Experts of a small language model.
Size: width 256, vocabulary 32768.
Training: 239M tokens, 6399 steps.
Below are experts of layer 5 (counted from 0) of a mixture-of-experts language model. Rows are named up (a neuron's input weights, with its number) and show model dimensions 0-255. Each number is 200 + 20 x the weight over its row's rms, rounded and kept within 0 to 999.
Before each expert's rows: a language model's description of what the expert responds to; "mostly gets" lists some tokens that are sent to it at least half of the time. This comes from a sample of Wikipedia text that the model never trained on.

# expert 9
Description: Country words, sentence openers. Country and group words like US, Canada, English, women, plus However and Nearly opening sentences, and parentheses in tables.
mostly gets: "US", "Canada", "English", "States", "women", "Jan"
up0,205,234,188,182,231,207,165,224,207,220,204,174,177,194,221,198,199,197,183,195,186,195,212,208,170,198,178,220,212,206,210,182,236,190,202,213,187,207,203,198,195,210,173,177,195,144,224,193,192,218,186,206,217,182,168,182,212,213,167,203,200,191,150,214,200,227,187,209,215,199,202,191,212,198,191,214,223,162,213,182,206,218,261,207,212,196,184,202,223,230,202,216,197,199,190,193,201,171,212,196,168,195,194,196,157,210,190,216,220,190,182,201,210,196,216,223,228,213,195,196,191,237,198,207,197,209,228,189,176,161,173,205,181,192,207,165,220,215,183,186,182,164,215,206,215,203,173,188,202,207,163,194,220,193,204,190,212,206,157,240,165,195,194,216,185,192,202,193,200,194,194,231,233,232,192,191,201,178,203,220,189,222,188,234,183,195,208,187,170,177,208,192,189,219,191,138,244,189,199,198,176,192,191,185,178,234,202,215,223,224,210,149,197,184,193,184,185,232,171,216,217,206,203,216,166,229,199,197,203,203,208,177,237,204,193,195,199,180,199,212,190,172,138,183,162,193,236,178,181,201,218,207,163,239,221,227
up1,225,180,208,183,202,164,188,192,236,196,240,220,224,205,206,222,181,200,245,225,211,198,220,208,211,198,183,231,209,195,214,206,206,185,186,168,180,223,203,213,173,196,179,253,232,209,227,202,196,196,241,189,193,216,192,196,195,183,199,218,190,205,224,228,235,212,213,224,189,262,230,215,181,232,215,210,168,217,200,220,205,191,203,244,187,220,207,173,204,211,191,187,198,182,208,170,213,221,199,201,198,200,212,163,187,185,193,195,218,198,191,181,215,214,209,189,203,221,216,246,194,216,191,216,186,217,176,176,195,212,204,219,182,225,185,190,214,220,221,224,172,187,194,207,180,189,212,201,193,204,235,210,186,218,195,181,175,193,239,183,224,160,176,176,250,182,196,213,175,222,193,201,212,178,237,217,203,230,222,215,199,200,216,231,207,195,194,237,187,204,176,180,167,197,203,242,190,244,218,196,196,227,182,183,207,195,209,211,185,164,218,193,206,212,202,165,191,247,220,177,176,190,178,216,236,175,223,203,205,188,196,181,229,204,266,192,196,210,198,167,164,215,208,208,206,206,216,217,204,202,218,193,200,192,192,219
up2,207,213,209,192,203,194,182,212,229,206,226,189,190,179,227,205,203,200,218,196,201,192,220,206,217,188,172,215,233,187,201,210,235,190,191,232,202,196,215,175,170,197,220,223,175,198,225,195,228,192,213,191,238,166,198,182,226,205,199,167,203,190,201,205,186,215,200,230,195,231,219,234,240,202,227,244,192,242,197,200,215,225,211,215,203,241,233,201,177,236,209,244,185,206,204,194,231,180,194,204,187,169,252,185,213,169,191,196,225,208,214,220,194,229,187,204,227,236,184,188,176,228,188,231,205,202,190,151,190,246,190,211,172,217,160,182,196,210,182,190,180,212,184,222,178,185,204,213,221,215,195,203,190,203,209,213,200,195,190,192,184,190,186,225,213,218,210,198,219,211,179,227,228,206,160,218,202,214,231,174,187,230,182,226,184,213,190,195,192,179,217,223,222,202,179,182,230,166,171,165,183,221,204,198,179,194,195,202,196,193,201,192,225,183,194,242,170,186,210,200,239,186,193,216,201,189,218,183,191,177,216,201,247,213,196,222,217,237,198,188,201,206,159,202,161,183,190,218,164,181,213,191,158,194,196,214
up3,202,247,220,156,253,182,151,204,242,219,197,214,183,181,187,231,205,174,211,202,176,167,237,211,182,207,173,222,226,204,182,184,199,199,218,194,225,216,215,233,185,178,178,190,181,198,214,181,157,216,216,221,232,215,202,196,185,228,176,211,230,201,189,189,213,177,208,205,186,198,210,225,196,223,228,242,200,219,178,221,222,208,190,187,201,234,206,162,183,191,177,220,197,186,208,211,183,188,201,210,195,213,201,180,199,197,200,212,206,198,205,205,189,213,234,204,220,215,214,200,208,213,183,227,222,201,217,206,194,175,195,185,178,199,219,203,199,214,170,200,180,179,189,204,216,205,207,198,214,221,208,156,224,206,197,208,204,197,198,231,195,177,194,195,234,142,193,180,188,185,211,233,192,200,187,216,195,211,200,219,182,190,202,197,229,184,210,190,181,200,220,189,152,197,194,200,212,219,205,182,165,183,199,175,219,197,186,221,203,215,220,155,189,209,177,204,176,253,157,206,172,157,186,224,170,195,192,229,212,178,219,207,209,173,239,164,197,211,172,206,158,172,199,212,219,218,220,180,186,214,180,204,201,171,218,242
up4,202,187,191,225,199,200,217,187,211,179,245,203,234,188,156,185,189,215,199,184,193,179,189,214,225,181,209,207,199,192,210,217,196,258,183,220,214,194,218,217,206,199,214,158,210,184,181,212,175,218,182,197,219,193,194,206,199,201,238,194,161,208,193,197,193,209,183,215,218,161,207,199,223,195,176,209,180,206,207,186,219,180,181,204,197,181,198,192,194,231,196,173,196,211,191,171,156,192,232,195,218,210,180,168,193,214,194,192,199,188,213,215,184,201,208,227,221,226,194,230,209,237,230,192,196,200,229,229,224,150,187,244,208,185,224,165,188,210,223,228,215,182,207,196,252,171,206,168,171,205,186,229,219,187,193,173,189,181,171,206,202,200,209,191,185,196,204,157,191,217,181,182,190,225,195,206,175,180,183,170,185,211,199,185,191,190,177,211,172,207,217,177,203,194,197,205,174,222,172,190,207,167,213,188,202,201,200,178,197,221,198,212,214,179,194,214,151,213,175,206,207,214,203,180,214,209,194,197,205,152,210,210,180,245,168,206,209,196,202,259,198,217,197,205,230,239,211,196,148,171,151,217,204,170,199,190
up5,201,223,200,160,182,149,195,197,202,206,171,233,186,214,180,220,194,198,230,212,152,205,200,210,158,203,220,197,184,208,215,187,186,224,202,184,204,192,187,212,231,189,172,197,189,182,178,180,151,199,182,232,186,236,210,205,176,200,178,237,148,213,199,227,200,179,193,202,152,183,191,168,179,193,213,211,188,166,185,223,205,166,217,236,207,203,183,216,192,159,187,190,206,189,209,199,197,223,204,186,194,208,190,202,208,235,250,189,180,164,213,168,200,184,195,193,157,162,212,220,187,187,205,177,190,197,231,218,247,183,218,191,181,210,220,188,210,219,186,187,185,201,208,184,172,180,189,185,212,223,202,206,198,180,195,193,169,220,200,222,195,182,180,183,208,174,180,192,207,184,243,223,181,189,193,188,189,208,206,233,197,156,214,206,208,201,218,192,207,228,177,175,179,196,216,171,226,203,227,214,225,187,210,196,213,213,220,186,204,208,200,178,212,231,203,169,244,213,229,212,163,236,213,162,181,207,183,225,196,205,194,202,231,179,217,165,184,191,199,223,215,200,207,209,214,227,209,192,228,203,202,185,214,218,195,214
up6,213,207,177,182,224,210,186,217,253,243,197,216,176,186,230,189,210,236,197,202,191,179,235,194,194,173,205,213,211,195,187,180,206,242,201,197,216,236,199,225,200,183,179,180,204,204,218,182,182,221,191,218,220,200,210,178,178,166,193,214,164,212,199,196,180,203,182,197,167,211,170,187,182,214,179,258,216,235,212,235,213,204,215,198,180,197,149,210,220,213,197,197,168,184,191,215,189,183,184,184,215,207,207,209,199,211,191,217,187,217,200,205,193,206,204,174,212,233,225,195,203,178,166,183,236,186,222,181,219,185,204,236,176,197,197,164,221,195,179,157,162,195,198,218,208,196,209,160,205,204,217,182,209,153,222,194,208,201,204,213,189,202,203,204,238,194,192,206,240,183,216,226,212,208,197,199,198,220,190,199,188,203,228,161,198,192,167,195,219,229,215,192,161,214,207,171,210,215,204,202,171,205,247,162,213,177,167,243,192,191,172,183,219,183,190,178,178,227,188,217,164,165,211,214,212,208,196,214,201,189,203,201,207,201,211,179,236,201,189,210,183,188,192,209,214,224,213,179,195,226,172,211,214,169,191,253
up7,187,155,208,197,236,184,188,198,208,172,231,200,191,193,191,180,224,208,209,209,209,188,208,191,207,210,229,192,216,201,180,182,202,198,201,200,205,210,158,206,175,173,177,213,244,208,193,194,224,180,186,200,199,204,236,204,192,210,160,214,204,180,198,206,196,199,192,201,177,233,201,216,209,220,154,231,173,212,210,220,224,197,201,182,201,187,212,191,230,231,184,166,207,154,173,229,206,238,185,192,203,199,205,204,221,188,219,190,214,198,204,238,188,193,217,171,207,182,228,199,210,198,191,184,212,210,155,198,237,244,211,211,243,191,210,196,179,209,199,183,204,186,193,197,237,195,164,187,202,176,227,188,233,219,152,230,184,185,208,178,191,221,194,212,215,233,234,217,215,170,186,187,184,197,210,137,202,241,194,187,180,186,182,158,178,185,160,187,181,228,201,238,214,179,196,205,166,202,180,202,226,197,206,182,200,217,208,185,172,220,186,223,232,181,196,203,182,193,230,220,205,183,189,199,217,205,162,197,195,202,197,244,223,206,212,189,224,232,201,187,181,183,188,193,193,181,204,219,187,161,151,208,204,202,187,204
up8,193,202,205,176,167,213,182,201,202,201,213,216,165,235,186,181,216,200,223,233,179,217,203,209,164,205,220,188,193,209,192,185,199,247,191,242,226,213,194,229,244,192,187,198,200,198,156,200,179,202,204,189,178,197,190,201,192,212,182,243,179,171,190,225,201,226,215,179,162,176,162,161,181,219,187,222,204,198,209,218,200,208,241,171,184,177,180,171,209,201,217,222,204,167,183,242,218,210,181,180,199,180,200,198,199,197,212,207,186,185,180,187,207,177,209,195,205,218,218,209,223,199,195,170,207,186,184,199,225,189,189,209,206,188,213,190,199,222,205,167,177,173,179,192,175,215,222,177,209,173,203,197,222,181,173,191,182,174,167,236,207,167,198,205,212,247,170,202,205,200,221,184,175,188,197,183,213,241,228,214,190,188,202,189,187,201,212,182,183,217,198,159,159,210,251,174,230,241,191,214,211,176,198,173,247,214,205,202,211,211,175,196,197,175,204,159,212,218,204,221,186,204,201,189,182,229,181,209,190,196,214,174,217,168,186,188,178,198,188,220,211,209,154,168,228,177,233,202,211,204,205,205,217,207,210,223
up9,220,199,229,233,210,215,228,182,153,203,216,179,229,192,166,210,197,182,192,209,211,211,192,179,186,196,251,175,204,222,200,163,192,170,199,261,191,216,216,213,173,193,218,204,184,239,175,229,219,198,214,205,236,214,210,211,243,195,203,174,195,197,183,176,197,183,204,198,234,173,215,202,208,213,224,225,185,213,202,197,192,202,158,175,186,194,235,169,190,200,205,197,206,186,203,175,195,180,206,202,239,187,190,155,210,199,213,211,207,185,220,223,202,226,168,212,212,191,173,219,238,211,177,219,196,215,172,198,190,224,218,154,186,171,210,212,169,231,221,226,213,235,154,185,197,200,222,234,183,182,202,199,201,201,168,220,202,177,193,193,208,213,223,203,191,168,205,178,215,217,206,175,196,184,153,180,164,204,201,195,200,194,172,213,197,221,193,179,209,217,194,226,210,198,183,212,195,167,196,185,223,171,203,212,204,193,223,205,182,199,206,262,181,174,202,203,208,207,210,174,208,211,204,228,189,188,194,181,220,183,232,196,185,215,209,190,191,186,210,198,218,205,196,174,228,187,164,221,177,173,181,216,227,178,200,164
up10,196,207,196,175,190,201,196,204,162,187,181,216,252,209,201,188,204,201,201,210,226,205,200,152,182,173,211,208,196,224,171,200,184,238,199,203,215,221,205,193,203,196,156,198,222,237,197,223,180,224,200,177,189,205,174,174,194,167,216,201,163,200,198,176,207,188,199,192,189,188,215,163,187,218,239,226,220,206,200,201,165,171,198,178,176,190,186,179,186,163,211,210,185,183,209,213,215,180,188,198,216,182,175,189,153,201,212,223,178,220,203,185,243,203,198,215,213,201,228,236,216,191,189,185,179,196,228,184,216,202,195,164,178,208,237,197,205,203,188,203,190,169,195,221,184,190,168,193,183,214,237,209,186,191,193,226,220,206,210,227,193,185,216,195,218,207,152,191,198,185,214,190,143,214,223,230,191,198,205,186,197,223,210,195,204,169,169,173,208,214,158,181,211,201,241,191,199,220,169,200,223,228,182,174,208,232,194,187,183,183,212,213,178,220,207,160,215,203,231,174,151,199,199,207,203,226,200,202,200,232,209,201,182,199,194,157,163,188,200,197,193,207,218,185,221,183,236,199,204,240,234,168,217,187,221,218
up11,159,187,219,212,208,201,176,202,197,204,206,168,227,191,203,199,172,217,166,183,207,203,200,211,218,198,225,193,166,203,207,198,203,220,180,211,211,205,182,183,185,206,185,160,226,221,168,209,224,207,177,196,227,196,204,197,205,142,202,171,179,210,199,199,199,208,171,202,218,199,213,186,215,207,181,250,193,220,233,220,201,200,205,199,204,209,178,171,219,249,212,239,185,174,190,198,204,175,213,185,196,177,169,213,180,202,146,216,213,198,179,164,216,167,180,225,236,227,201,209,190,210,217,224,188,179,222,173,181,230,194,184,175,191,217,182,200,188,191,208,237,203,223,218,202,175,193,195,174,205,203,199,223,194,181,190,195,207,224,206,192,218,209,200,195,231,213,185,240,196,197,216,201,216,195,206,214,223,184,191,216,222,175,231,200,168,190,168,202,207,227,192,168,192,167,140,178,189,140,193,186,210,179,190,187,227,171,194,197,225,217,200,212,185,195,185,186,199,177,208,217,196,204,216,229,206,205,200,182,228,198,223,197,240,183,196,195,186,185,235,201,202,194,162,174,207,196,197,170,175,186,226,161,138,183,208